{
  "d_expert": 96,
  "moe_layers": [2, 3, 4, 5, 6, 7, 8],
  "vocab_size": 32768,
  "norm": "rmsnorm",
  "tie_word_embeddings": false,
  "beta1": 0.9,
  "max_steps": 7723
}
Below are experts of layer 3 (counted from 0) of a mixture-of-experts language model. Rows are named router (the router's row for the expert), down (a neuron's output weights, with its number) and show model dimensions 32-63. Each number is 128 + 32 x the weight over its row's rms, rounded and kept within 0 to 255. Numbers have three digits each.
After each expert's rows: a language model's description of what the expert responds to. This comes from a sample of Wikipedia text that the model never trained on.

# expert 47
router:141204121107114138126146131157062113169138191147165136131125116157143095097120125142147083122112
down0:173175198150091203237134079184142100147107148105135162094085136126128118141151110120130174133125
down1:061072171183147098135112103174155102109139070118147124174111134114146071092131143144156153063113
down2:101179112127095139142093185150120128150118136123079140137152103109138161136172135104155149101148
down3:179109146148171114131146171107123122136129124124058145156107142169143191100124101165124111127173
down4:139106139132202093123151119171169110140176107133145186105154144127135145127134154151137104147126
down5:094162091118144189045175179129140121150120106111097174138120116181130204123118157151132123176068
down6:111137149154089127183156165082124175152150154147191128115112119104113094098180120171096171141071
down7:158081111075117111137165118175083131077120157091108125092129132115138155143202135171163123140137
down8:135176137118105125160118133153112145160112193172148099101129128117123113136092107095165138118138
down9:112155153105101121111129125150120161092157101168159090136120157121147100120127110088154067078155
down10:181147121125108152111125100081132103133131181129191138100143151135119052150144115134139127152091
down11:123146088171103166159117104181092104132123186121167140067139141137152151135144131075144104145150
down12:092074108094107142109149156083170141166143145155162138146143131102145101120116090096129080091181
down13:076150113165094119154096159112127149104102147157089077128146158101135154122082101142100178139155
down14:123151149079090191129114101133147135082134121074106174155117141068095156143115140144146115123168
down15:134161145151107151098158186079129072126175177158174169119169177142121134124125112168165157160107
down16:123140146143121177129196139135088106160083127101133108062068127119141141096187171107205163134170
down17:148124084153131165151146115152120096139114170123125098118162124143126168154124196101068122154165
down18:181100094148185136179149146127186090151124112108134155079131097111140185158120118171127155100190
down19:113105192134131099128115073136106168120112120171155148113086090086126149066115100076145120122105
down20:117112115157187111145140177121129128126150141105110083077118124100150143136133154170099125124123
down21:106141103113161143162149088118083170105156101125129148110114199134102201156102102122137176112088
down22:126174078177080139148081127117103103149115178155138114110178123119098086093121106140149167113105
down23:158120127109136098091126089095090132103155094125146149132167152178134174148097134157116045136173
down24:098125121129121163169106082107134122175171134131108155091125170115127140118117161140230146085114
down25:176155128122174109113113130093101138193126169139153137144132156141172148155113098171162127144134
down26:142142101088098168169103138162051115074152104131122161170123094120134117104132122136115143140121
down27:084125133186155088078130063086142144127161122161152108096118164083111149142114114127123079143129
Description: First names of people, often starting a table cell or list item, such as John, David, Gary, Mia, Kenneth.

# expert 48
router:123142103164098107153158140135160104088133095163141096083162142178120114157111136077137139073116
down0:150146133065062132178135117154135123123119146077125094158155165155087158121176114173132113101122
down1:142079166123130078063125152132114121114058123062112106123075116107130103100117131114120061172141
down2:067144116118165137099098090096077148100064146176129135121110132058157139139108090107129110107146
down3:066151118139133148139167129148133108136146143155119136152086163102116142123115069104064134165144
down4:154137123118143124163163042131130093123180083069136121122143072173153141127118148137142140200173
down5:136117093134088094128098127151159141180138134156208204121152169115162151130107048119110125107105
down6:100101126095113115106102118124109153123123144137099111100126137085151128099082175148092097133167
down7:055090137106121091139117195158141099077157118147148105114080091069121132123184119099108120128102
down8:121144089094113117123111136128087084158122154144104161116056102091165197099162071085094185128107
down9:151151120119160140192116098127149175086131129141141168106115149139100175160096141153154148118091
down10:088116130163174103106161149165114134114138149176149162119116146142118165110131160116147136131213
down11:172092176114125111110194136194157123175119167107099138202159132129177047095097103072111117156126
down12:129134139090150090184137094077099179173187129097124135139120166200119170187182095143113114032174
down13:150090110095141147126158144115165131116075103107109162085165128147170099105161110180146124123108
down14:178162125121092186161084088142184134088131154178115097157091084143171215123135154169133166118097
down15:155138175086141126145121090128093113155139201150089178121096141093098184144132137130160190163159
down16:095122135168072111157159126153142097147147111140137123101134131136086093096104123119137164095132
down17:124113136156145102084135182125141113121063119124093059169077123181102099135115126098134130144163
down18:196119131082183116070186101163109137136156175102114164161109075185201126065118144121121127149118
down19:102110135116120123052061156123086109129108151117127124206095140115187204122153118079131122160118
down20:146154151074188118107148074134146166180134133119108116091115119110118101135124159107197130148155
down21:120189132113111134068099175146174137086084114095060110103127104129171111136052132118110107191117
down22:096063115101095120167111144094111080144087131158190090095187168104109154136140145130141087110091
down23:121148104082151115025087116112134084187083119096071173126114125116119081109140122104112120111148
down24:150121138086121092085158147134170118079118067069111101122155135131161110095059182129126135157123
down25:100094144143105114125159099158162112173122133172100079112128149100129032090123137116120147119176
down26:172130109069097129099113142083177170161088111139118143084142079115127182144100126108147071179076
down27:118143114160132106125128087156163095150118164172162148145136150106049123106160140158101132075110
Description: Surnames after a given name, especially common English ones like Smith, Jones, Williams, also pieces of rarer surnames in lists and tables.

# expert 60
router:109101120160115124169154143126057133099122205172175099124122090061162120155111145133093115083113
down0:211136104126114101142134093103101166196185143159114107092160164126121156093181109110115171142145
down1:118096131124129124154174180188117117129165194132140150112097146128065111097108168113158171182136
down2:098153108186155159089113083137133101189138126163119117102105121110171155156102164117110067136140
down3:076139120110139088138115122136186151069070089147129108169126181159131082148067149093121153098112
down4:094165122131135124104124114109133145162094130112120136117144141146154149170107147071162130138213
down5:166137140185142133118161082129142077124101173142162143131087135128102105127122135146167108130115
down6:133183157131111136144131134112237144078141145107110122062157124149097119127133150175080126092103
down7:113168060143132110066170138147150137074134180122100175159157132123124099152135125244168146148166
down8:156146121082126162119133117122144154116143099079074131081121112122164126153133188088148110146081
down9:156169101118155117123093126107119191082087190103105086089165139146186174202127115087074097179154
down10:120113126095162072100144118102094156128149162109168118099125094119108129138066116093163135105136
down11:152141164139078113158127122100183099119112126182153190189076157165100157160079088118173159058076
down12:078129130082132104092140148078170068092158090086100087098088108151104200158122187146108068080140
down13:134080128144106141128161143185148106090153091129125100096150106125194114138138131087097129182072
down14:130169129125127131133106134122160154134129094083071106131129133131101169114204121115117124130135
down15:090087134152161128157058146139144133095143080082126078113206125102083178051126149117106118116129
down16:153163118152089081159168136133101138124158127108084128117107145125144115203148191156113105133089
down17:202094108181136116095145132097093107147065151133122160176093119135151147136074169115133152117143
down18:138106112118104140105130126024171156138164133118113134132182136201150154149120104177131066187162
down19:080132126161154116141070120073100075123130124137116128098098118148155126059135107101101156143110
down20:063157184095112094141123118087203141107114127107135147125156170149117136117152131082118116139053
down21:105137072121132173131232130174107164100171087158139076169124152063136077097089112113107129101202
down22:160170152111154130184130102142189120173096147116077099108184057171123110153112169077168124166052
down23:119116160124136168091169123113175150108098122083128112164150111125138143171100102080132160125143
down24:124179157127106117088086030173148158123202119146104170060137179121112136139130093065202120107120
down25:105117101130119152134062151161141129172088110106139116115087143136115110046164166149078112105172
down26:139143104129082124139125126114146095141095175103135123189059130166052103070141144163098164103128
down27:083129137163162121110136129062118136098186113175162104153137111130096162194125101095141139097123
Description: Markdown table divider rows and trailing pipes, plus word pieces right after a capital letter starting a line or name, such as V-ot-ers, S-alt-asaurus.

# expert 36
router:140142142183091173136130149048143168113136107190078132123059149138115121129096108151110098119108
down0:072064139107172099146122189130146132138104157157142182116161140084088155069150100146190127096113
down1:189118099073150155102118198215118164136170095107117082143116153087127143157159150196152159161113
down2:135149135116111104121102139089166139157143118142175059174131148115120160165118158093062107130163
down3:157163147096135120147138170088111111099083133166122152190125148094086116150092131156079134122137
down4:145151112103166082117138092114161125132089102091175097142094107126096144074085158077127126134188
down5:115103101118092179126123182126094152138142091134089155127095118158142105121133103128089173095105
down6:178137129102070156143157177100111125154131116158190138133102097148126172150126136112141097111153
down7:128200141151207184102142065179142091140083139170040187144141117178094113134096153120115100178101
down8:061173142122152111144139156126152178166163111102169141117134154151151104107136162085130146129181
down9:095132102112105088103161100096135120082082153100098152116172166110114096111101094118116142124091
down10:102137161155141085140098119137155121108124141162088089147126088138158079071169089152114136099128
down11:110085135146145182125096095135110116141121156132114115129052150132076143135196122082103142116103
down12:085159169173121132162124171119182147163148123146130196117122091152117155113102145156138146152126
down13:116120127113193140150102063188174110141155132121139162157111064194172089121105138154150120108117
down14:146140076132100137187107060122149173157152150147174123087108132115125081155141165141116142115134
down15:154173125116096112151147132079192156137169122071138141082138141132086137139107131160104141095074
down16:145220155124101137158098069163039117130183160121095129173149145115202132114120109083076148170114
down17:131173087117124180142127068143117161055140145105151158089111100095167038092154129148149122143125
down18:127135176129149122124163102164134107100148137118152147152180074125195114139160136099159150086176
down19:123102103110137146103136114098118098108088106109194154100109127072188078179158178139073098102105
down20:134130161102132169189113137071137093121146131105113081067208148158130063170141097069138115101142
down21:102105145149153143131170184130145177121155091113114171125091128097209166117110127145124172126104
down22:154168105178141154167097134078147158147163144143130147125112143137139129113170129138104173074117
down23:125167121100121178146141122124139182121178151121119176085167191099128169098075086196137167098164
down24:105100155153107135107115115116223115130142083149155092147128107128155068138100154167150135150141
down25:081101098170114082128108126074128180104193157102096106078067121133166182132126101158136139119219
down26:103101116177078165169151078140145132096147191096157138124121132098136173082155156099121153130113
down27:141139119093120177115133073081135115081128153116069171120128120135087062142179091098151087100095
Description: First pieces of uncommon surnames and foreign names, plus particles like von, van, de, such as Esp(osito), Ol(aru), O('Rourke).

# expert 24
router:094153164077168150150237144180105154156093112098142179155111122089154170129131091133133164147116
down0:097160115124144084132138162154134094110117124162208117131107141132163135150165185119147168075101
down1:102123189179099107142162148158126056181123116139094112122123146118072104112147061114182138127137
down2:136180102100146089127050143150145163095137131166123090129131152124105178131074099120116137092090
down3:092092107090131138118116125092132080090167130133121145131140145098088138124082126106076142070164
down4:095113103146125120146153128106126156093123121183223119151103166155156176155074103089179062147147
down5:087218194083111101154101095176125177139128173131177131146089088166144089135186148132096120096114
down6:184081125118148098070159168102179115081131125065056111097136046153146126098095077103074116113097
down7:125146100150114109133127112147083113088136136179137134090154061087171071079092085151191087096042
down8:128125114115098115125090191123123136156137164126121123146131127086079155121131086162131099147133
down9:126116162121245067133125166100075125127140125136033127101156121157100090066149142095125145116113
down10:105115120120157129111155100142123145135101125134152139144089102099112133170198107157100133117148
down11:075131178146161102162138134122116113144110129160098098122110149142153134148126140077145163075086
down12:114151102167125161126100097171143129161174153127139200126114166135111103122118108100108124101105
down13:121096109130123087131200184139103160124109098123119114145138075147117152078091136094184149139128
down14:110123127145126116118145179125113142136116134119131087131140123118163129044136142124137159150088
down15:115100083131095118131132149123154088073124135133071123097100122095113200107115168099103124121125
down16:143121113136090122100162121169134171073167185132089084114092075150169162160142214132071080132128
down17:091085169128170098145113166177170120135149123147154068129106150121116127105122115107108144144120
down18:131129113122103110126154140128100110098057121121089124114134176129113099179156102174097153091152
down19:168146149136104181134080152172137105088119156093093126170139175113114127065169103113144181126120
down20:100158116154118143120120054162138151151173090150116132166128191158063181111130209127160101102144
down21:146120156084181071126127168167131149099033134133139139125053126099085133092113125093134113084153
down22:129185133103155166165093155114139124162117108121145144136165089172087098127127127138151195174118
down23:158109152158171113158182151126130088131117126053112158156092122099084124103120111148101112120145
down24:156097100188099112098160087117149156095147164133146171094054128200080135068139159101175149169153
down25:125176216120106141127074157174141133047101103095157119107135167127128101119184143128085145146164
down26:158148102159146136161145071142138087130119062112153061130191167068047176124078100164180148169145
down27:131160113104172161178102132136128142203113132125110069201129123149103098164127171133150107161139
Description: Prepositions, overwhelmingly of, after relational nouns such as part, end, member, age, as in "part of", "Count of", "went to".

# expert 7
router:058106116130114106087090125142148176122127047177109104077099088075130107100151144112122123067127
down0:104088152071188126094095139109128142146140119115146186085115172112133144139145121112132131082189
down1:071161094088086179150132125163172136105092206159114067097116115089121134121113164105103131118102
down2:105166143134129085120123167153122156118176134072103095155126113174115124115154103093115110175107
down3:080132134131117138087089129118093164105161125172097089128160096061159180077198135153146121125104
down4:176166097141073188138098123139121113142084139132103147162122127158180092145147124112120140078154
down5:112131138167090142117103144152113093118118141095185080086131106120095173116138100167108097145083
down6:154158208117097185121137143136146073175112117216118144130179112156073192088128124124142125139041
down7:120126121121075128165178098144157083130146143173108121131113156074127127097149109122109138115124
down8:091163097121176184107095133102125104126141101122095079079140186109104163122128151108072130160127
down9:164085119066114152165105169163122144142117197148084176156119106114202108149138155106175049058144
down10:109171123137157162103110125157154124148135109151151092083136158187164137107169130156179145080128
down11:103147094191117198079048064086129159140157106123084156157080093156100156163154084150100147118181
down12:155127189118071111194106114105149112134090142153157118098134155081104221091134146080150118098202
down13:142148124172129085158076102156101173149141080156075140186178150138096091125197145069053114176152
down14:167084078128166149144117114074169096149135132109138209118105151131104158119100135047145098103135
down15:168099135114141136145139176110127144146133110009153179110167086190142130120153136119190135169093
down16:163157152156149140122123159083097173119107110073091069109081053141149136094089144145154179114099
down17:132164093144128121158130156186109169109119116146143118176117140125134101088150116154153206120162
down18:150152071102126067094165162120120119104122075064205153114159159205156074124138123122111134068118
down19:097204079131160156126125116171200084168160116155170120222108120182093153156112103096133085162106
down20:166154127100165134098161170164137052157118119149124107120167171128110123082158109149118120113132
down21:153098129084061189134125113137172107126085126070135183126115120123145111105092155167158123105126
down22:124134095109131099096107072151152128127160138115099171107108153118140145156110158172109098176090
down23:175103122117096162142152103158151147113109113123104097172159130103148174190120145091117100127111
down24:146109123141136119087130168195134133154085086135151139159150129172148150139106156126168112125114
down25:120122123134119140097101164119135158155138129170107122110116090115116097088076142085105135146132
down26:088152099099064101124192088132071165139083138101154144133158125070182130138107160130127148090071
down27:196153081201140088139133105116141081141111100158141132131128045146164135158106116105147121102155
Description: Word pieces ending or continuing proper names, mostly personal and place names of many languages, e.g. Robles Montoya's Benjam-ín, Ashgab-at, Rob-red-o.